From a checkpoint of a small mixture-of-experts model trained on Wikipedia: 6 picks a token, 316M tokens.
Below are experts of layer 5 (counted from 0) of a mixture-of-experts language model. Rows are named router (the router's row for the expert), gate (a neuron's input weights, with its number), up (a neuron's input weights, with its number) and show model dimensions 0-255. Each number is 128 + 32 x the weight over its row's rms, rounded and kept within 0 to 255. Numbers have three digits each.
After each expert's rows: "comes after" lists some tokens at least twice as common just before its tokens as in all text. This comes from a sample of Wikipedia text that the model never trained on. Tokens count by the router's weight.

# expert 12
router:111114099138079104152082152105174074175090168145135186130115134144077126084112117120116137138095146138084118110171119168127144150163159092191127132200085140134154134133106067114095049194111103109130132121180156078179137083137138143115139146160119098104140119125141117122097157163132177124148119131145141182124156144093077164090155130120177143136166135146129189129114118145110103138134176098134191179094135151127068109126193153142115123183102121107164152146184083165107188092159212158156130176118088095142149093129096149160185072102182158160084151143167133135126110150110128155052192179125111113173182107122074110107095167138146143162095083135111149098135163158172066140108167144091123161097111167132192195108115092112101101159188150097152159078121166132126138086166145
gate0:090130112118159084131138166155125153172143158138154203163125110147118133195165113145106120112135133165096147106105125152103066069149107100142127152170135133116160056167096118131138143118072088145165122066082122181112123071101151087124135096128151115134126152092122039135168203157154129103189108189136131181168161147141124137131140180185081106117157083120090161096098116073113148121074145152134143136073106177114137088153179129070151191102151191168182116166141119105166134136124113172117093189146086177161123118178146122108113112155111177074152108108172175086114126204132138097135111116109122155130153139132090091120089098155149135168073168157141155097139179117135092172139131202182117110139123130124080101102054129129131116197149105127135174143151089083162115169094142
up0:153107145129117107173145157166161124130137118101135156139115112106130108093191131073063093121172129164182181127166146130153116156135152185106148137048076100115109115137130125189082159128101152093107147094093135154097088116143128137125160128068149152097168152085161203073113124154131115153184151115157147140122106139086126079124152148075093118174092159111110074144079093138150092073078156113105142039148124081091116138111093169114167107131115112145187156118077118134093158097137182126080094106056110145194085122079091093173110121158124126091108100085144152116141066106122131136100129158134117141180128133060149173166141092052165096100162059152166151110125108116128153061133139147128187099173144159144081125130063116101115155100171176145077141171138165112168111111164130
comes after: "\n", ".", ")", " =", "\"", "---|---|---|---|"

# expert 30
router:104169126104108099139104130139186062142078232088108141115141136154101070109088084146121185159078097121110112116169142168205114186144151135157071130162103152138151124118113067088111077166081125092097155125169161109125172125146144110094134132157154109123135105128130123128145115149119167118179126092139150122157147184116172206131125109120138123151137145116150153159130096134102169141137141149115121176096060133112094106140150119131068058158135166111126147102122071139063186114176169145149122166148146086150153115137111192173132119159134181164094186144152117147079108067091123166062196161153126068126171109087116116111138149142108170121125119164092160107164131146175052175162133138102158121118107178135128175059100118056110117128135091125159159165076176150183116109141119
gate0:107140158110100113175111036096165116146147117143103198128145123104178063121162064126110138133104169129123140098158137181112191167056105157141062115115129127118067157140104127143127128184161110161140143102156101135055136159115102162077123133148104126160173173103143172121107106104114165060108152114071134176117164133152110084171107161129192189121111117150162107170130166110144147112096129142170105148110127089150147124158115116105135120085114081111172086094149140124076153145094118109161136156129100148140145155189093120071052191190117164160131166145130043115153141104136133181085136155110198135113177119051122053107134112164155172195109163126142097129133106144090093172152105158136131164114160141128117140055165142138160141101147098169115066157105126071114132119130129
up0:149189067094136185113112152104087150134134099094127118091101168075114164128118122151124115176156066148106150121068138135149109061136171064124153153144194101088130132144110145159125133109130133123180115161167150094160142107162128130210191150098165116113098147161127099177148183112158119132096165204161123110184138099100060110034126132143135082152115146129156098125164171113119119171154132132126128084081152175128120114100136128127130150173107150107089073146101127089140100154150159122156056133114078167189103115077126147101166101100198074144116128147098160137167127097101167087148121160114104132140060123113082168144151144093070099091137143120113080101181134126102150105119208057164121135091131065118136120159190142100089133145073097105091099149164133171141125179097146
comes after: "\n", ".", "==", " The", " has", " =="

# expert 34
router:135141065107086104124062146109183115152058188099140131118141142159097100082141104088100136147088134147121149132181168190189097179152162155159110179175137159125142126113091059088099072138080134154123196146162103081165167112147134115096132150161126155127131142124098168079117124142135149148154089094130141126140144187098118195105116126087128159163147153163167154125104103136113117157146181112112156150098111135118059083121203152113130101172148118151123151143177117120105187094151173117161144145122139068125171108121093166135163063133162154164101172201146113145101074095117091151045123151162145098180155132103093129138169154148087193122074086146144126117152119159151091162144161109156155199106158173131178152100126118105082119111144132107162163152089200115136195097127095
gate0:072152100185144131130110160106110090099123091214102162181093135134120105157107121109159106144121165162141109134128098176174192168177093128138137108132082169119044179060128116080133120129097190128117156122108082141110149166161155121092096138123093087109109181131111148050115044096151213178158211147124172082126108144139097179122091106058109138149177080123189127123151179117094104128169120144178119152127103147124141096143108115095090158098115105085126114102151113164143105132152140135126140124074214118105186106135158092100164105095127170126124145170106113130180134150159116186090133111148116130129100165153088125094160125142112150108142142106165168186132138173143167138145087177214128109163044156143166105120127160107115063146128131130112125158123141154140164117135139
up0:113090158143073153119117231117024112081067103071171113160124177131149155163147155118153076143149145155122146086133140165155100086143092129103137117156141152095131157064137108094120125152075113146149076159100149128095149149172098169130102097161104110114103109150143134147073138143157181173064137104100080093114145093135137116108138122152149132139111095122064102107122066094145151100099110172116111145110188125111134081137198097126111190133112140168158102101116095099171115070129145124111182136079141129099084105093109097158078041066103207126148120150142129140134153130154161098086140115117156153144094145158118091136114136068241091178186164068163131103108119131110104164082159156154146168100121170162128121087131135155124145164112107095100163087171130102130127142126122
comes after: "\n", ".", "==", ")", " ==", "==="

# expert 14
router:118135105132043115173090153120182096150118180085130108146116156140098063117045102121140167139111112127121138166165167167169140186122146113155098193168089119095159151123128055090144071197058128127092169085146131039169176134142134152118117112176134101087090092151175113086113166147121154133149143087138154152152143169120161154139143084074152143104153155134160142173122109130142118133111143058106112144096123207095082080138165126162097112146091147144135139099116128137070173125193161133141139168155143112176142124112121144116144123117170160197107162148132099195082102101064097155074131165150154094173131128132115120091130163112113116106085116183119105109227131148166102169109137114087147155093146158121139185065107098107101108128107093129166154127102171110163144103141107
gate0:121128064129141071158076127109136112119117115113097127101144155120154117113054068155106156132156112116203118143166056071128141124172090127160102127145109129147165112131088161121139087105164143095083083090148165126136123123128091149174146109096178194137095093204095063160196149066164164143153167080154153123111104144108169111049171166136101175119174148049115137148142145143145129117116103083150133102153114136162085132141092110159116147093086102145143114111140087140102136151188154154145098159117161093129082132143196127159189181114100150071084080151161130114123125113117056222121085089123154079133108076125103086121092129096118162090149128123089132150093051152151111135108121195107116144143162101155109087106113101110072142135100115120098126123101138122165188080106092
up0:137124162073139155118128141115098116148070184120157155144146076094106154098156153130137139094103140136127149108127091149131102171148097088100124068088147113100143109094171119142121070113175101126124139144125102181124065107094136122040068109114173077080169151156167130140161104170145116094139149184082109139132138196095045118136143132134124103090118082168134080190116169147115099107139167120092139196102119117134137145092174092110086090171141146077208133138123114157144089082136144130152123054141119064146130053141129152171087121143059055106145163150136156141134119159150122128168136225160166156092103139173108142120144100123089149152074085113181124124097116128088115108156127078175166073119112175118134104167101154078090109158124067115140115102131078096083134162144112
comes after: "\n", "-", "==", "===", ":", "|"

# expert 19
router:123140115158099124165108166110166120117091127081113138136167151179065092088129107123114134143081114101116131129174117124122129136140175099203123144189066135144168170097129089111128126157071129148123174150200115052143120077152116146091126112167144131091103101106118143049112141119151182107132111138145133162150139167100178197115120123098183168143174104179158174151128084120106116090157175099152126165120137142099105076156201125183139126184119132102138157160172119191098183059160166156178191170125124081154153144140061096134132123126191178151093131163172116110076080145100090157088148146140128130118157148151062164158136174125145150143099100128096143072133155165146109152167148139057124156097161146139152156107097097128088099112152085107152158099122170114193159085186147
gate0:087173100152137117075146144125174120123149124135069181135138094155150133088100169121131161111090094134118089133182136137059171117114107154168117133071123133103117126123191047099130144078196172128127091117131107148157192151117126133076141181137076145074130151114161194139109107161099131125079089185141126135122183189118208137111176136057106116118110115187099156089187110155144150157091060147119170166129071115090133122142174091094129108090136088096111107087133087157112067096145060116140170080104133100130187103133109124174099093076122108136128141176129131162076135084121145129080155156082138103128181120158121107144130131131120121141072165125077130102106098172148138055172191174115148106084145096118134106123138126081112123123166152156153099171174162155106160138119181
up0:112104135137148104134103110094095109149126090080135129134137131192081106150210118128128075126162100118103087106078123121140124194120160114169156159163145068151047134156148187100158102110103077134126167130145073140172088180153107152117130058143109100108169136133114100102114123111100126117132095140078156078114096131180137121108158192166136073139189155095137154142174081142059070102208142165059135125188134124111122139134114156146112116144132152135107055143184142134135141113134174160159178084121128140146102145135162147118113118141109020118077116168101126160098161173083113136154140073116165145114095152173127141167096153162119127132146114117127127119131120095156198146141118156138100157090173141174165154127125164128040124109047093120168169204104110127180153105138156
comes after: "\n", " by", "\"", "ed", " =", " J"

# expert 40
router:130111111085101133120110127123207077123076148119153152118174112148095082139130089139141108134095125156066111165185186153155117163128140099196078111164109110088171112086126103073097085190062089143161175110172119123148166114132123152157160117173103140076099101131117120151118112117160178128135114112139205166168140139141147129130109100090157152157181187164170168183096109128146114139122163101138156167120161131109096086129149101166134127132096143173153147127200097144113153074137154124175151183108077090163175123109096144149135080169201153127064156132150056170100061077115133187088139112131123124147133123098143096140163134171084166077104106137101126102156153153102098136146167145134190156114175146118149141081120093100153097093166130104189188113107121174174138078190122
gate0:178195118110106113102123146145136131098134097121151190146109112093138094087119103119131086056103140148108092113143082130075072105177132115142093174149086100127100085095136129180117109134100105129189148133137219200118165114114077163179166130124138139115157083140137128151097131104160130128164113102083079183137102102132118192130157121156145187129099126122162144133110130117139127116109161158130161079103125093144179144078111099109170122120135220114216136108139171140161131141225139192092122128129193054136166156127173135162113152130126121112113142179152137142097127111063136184116147129159089112136120106141176153088082114133190139080117121130119164129097112153130032107135072177138137158167155109142136093108138153088101125195129064069173135102113107135084146170108156
up0:127116097212087104117159123133150180125100138095091169093115154145156117188136114124154136132133162216161076074186121126142066158148145148134114133162108132103119169097109117148090106136078148114145161116171129145133075162169113121125099167099102103068138106126100170126164096104212098118165061085116120139134132096088133103141138099123129190088068183139118187111099196110183125100185112106121143115125139138133162151106163076188140134164149188179154113126153134175143169158189073148131178126136115121121205075103113105145076133175101194134159175125122193136162214137122125106104117131141151169116131172072156130114158110094141117092168139136113096111146143134196070117158092176102104112147163122089091093121128131152125164166106108125162112092174178152081132111138113
comes after: " was", " is", ",", " as", " to", " it"

# expert 28
router:104149063089122143109083138095143122131074141116150134151118144157103105132049079155144103120109135107105113133149111175177107186119151134153138142143098173119135133128087061094118121174124087139149151100179161094129155067142106141124116152176164106118113151089093111091144099137145181099097113100071137142180186131098148162161098148086148099156188150145198147113111119121115180101101153116105186181103139195085071099147146166168143118144091178116141180169177083158104147074167155196148122159142057084168134123112106179140175125178150158130090206158155088157098134071085078128081126129143162115144150109097077140135107137131109160076114119161116136132197142177133097194167169121156156162114143148165149185106134093085106092170121121117169136131075115172182130085124123
gate0:053128054119123116102118121176095124088103115156173088153100130120136148128094095099096178105125156047147124138138223122115133129149110126132142127141107146098102187064088100112148087155175154069148179129079153114144150082102180161116116123092145071111136109079118117097088119083094075194165126138121173123143152129127136177122091142098149095162163136103114120092179184144120104142132093102198130131145135079092123187112144154080157087144159077171101165160122129129085090056113177149120134123082142134186084122136136099135125109178116090128143153152114174114083079021112149148124135170145108141110120132135094151173126143170105112041133063110091114127163077115136080110150111114183162157120095154119184159113175142115166127161140094045144103131110145127141140150109148
up0:255136116117089131185094081062104113179150127151186164101168105133149144089152165189118125146116141163119114130087111089124081126146115123101148140159124131179078039169124147182123135144093158126108066133190085114126085131147129079126192103105100171127126145139139167107119100121096146078111112108142117103056085098168118074113182159123113137079090087169116149201095137086104114099095162125088169120116151154099123078097154122163130097096098141157123130118117161115133130184127132123088143116085134080095154144137160156095113101118135150089135117176140116094137149126149138110129089079102060149124119147130061071018131153062137106200115140136140168085083111111073175123113110142147149144078121118110140108101094147167117161111133139127095182098174153115101113140105087
comes after: " the", " of", " in", " United", " New", " South"

# expert 13
router:098131063108083142133091179126141111163065160081125130140139149132101077109105105147102136131070118129131102124190145196175113158117166085166103152171107160179131127138126073085094068164092073131147176058175173099124140095162118128142127099143104148080114090140147109091118132114184156113147131149119169138170160139072126158079085137110176115185156174151169168165099098130084154141143173132147142181107132140111073114149165155140094106163122158149083107160170048176099176075180162127134174168139107093150165122117099170146120132121140133150094156156143098157092087087096095119079099136178107094140154128150098086155163160107102159146113068188120149065135123191141105163168168128149156175121132165102145164086151097113087097127127091099159173149097157153161184081112088
gate0:161102119088138124116168131116182114057101079104174158090151139145099112138182125062177168137062198139109153164173133145115094128108067101132114106144125145185111110125113107105113100102132150115152154138101078134159162103088140126132182123188124142105130129108095152080125166103150148131159099141109115182128167082159229137103087121140144160147139136100107152125098112136172111083111106179151138119100156116161172126217198069117134122129138161115147113116137169159150199075102127136142153135169148058141113091091090120150080082155120132137079108163100124116140142179115157155120171052096157160111136117156107134130160138124189142102164114125097082102058172150151171117143185149161156134103148092179165110152118123117057146037201140143099135093094126125071165134093125
up0:083113017192145109126171145078130116153154100121091157112168083135102141151125104045101177101096128129119179126140108167124099119134127126147095118137110132164105108143143123097106060068112180070108172146163131148194215148156172132165137114168132145140152143143091168075130125152140142176143123152137125120202083095156152125120114185131142160092153133072059111062091095142132106114166157132096070122092105083131127114164214090119123114161161093132114054108106172182149097128121114152145140156168178093142123095122138084136100093166100128092143170161122145110098099150129130165131191118095153113165095126161123103143130162109128135054159124147159114179113199136162191063110162146118128150093131098132136119114126092150071177101141064109113130093127163114132184163121122
comes after: "\n", " the", " a", " with", " as", " The"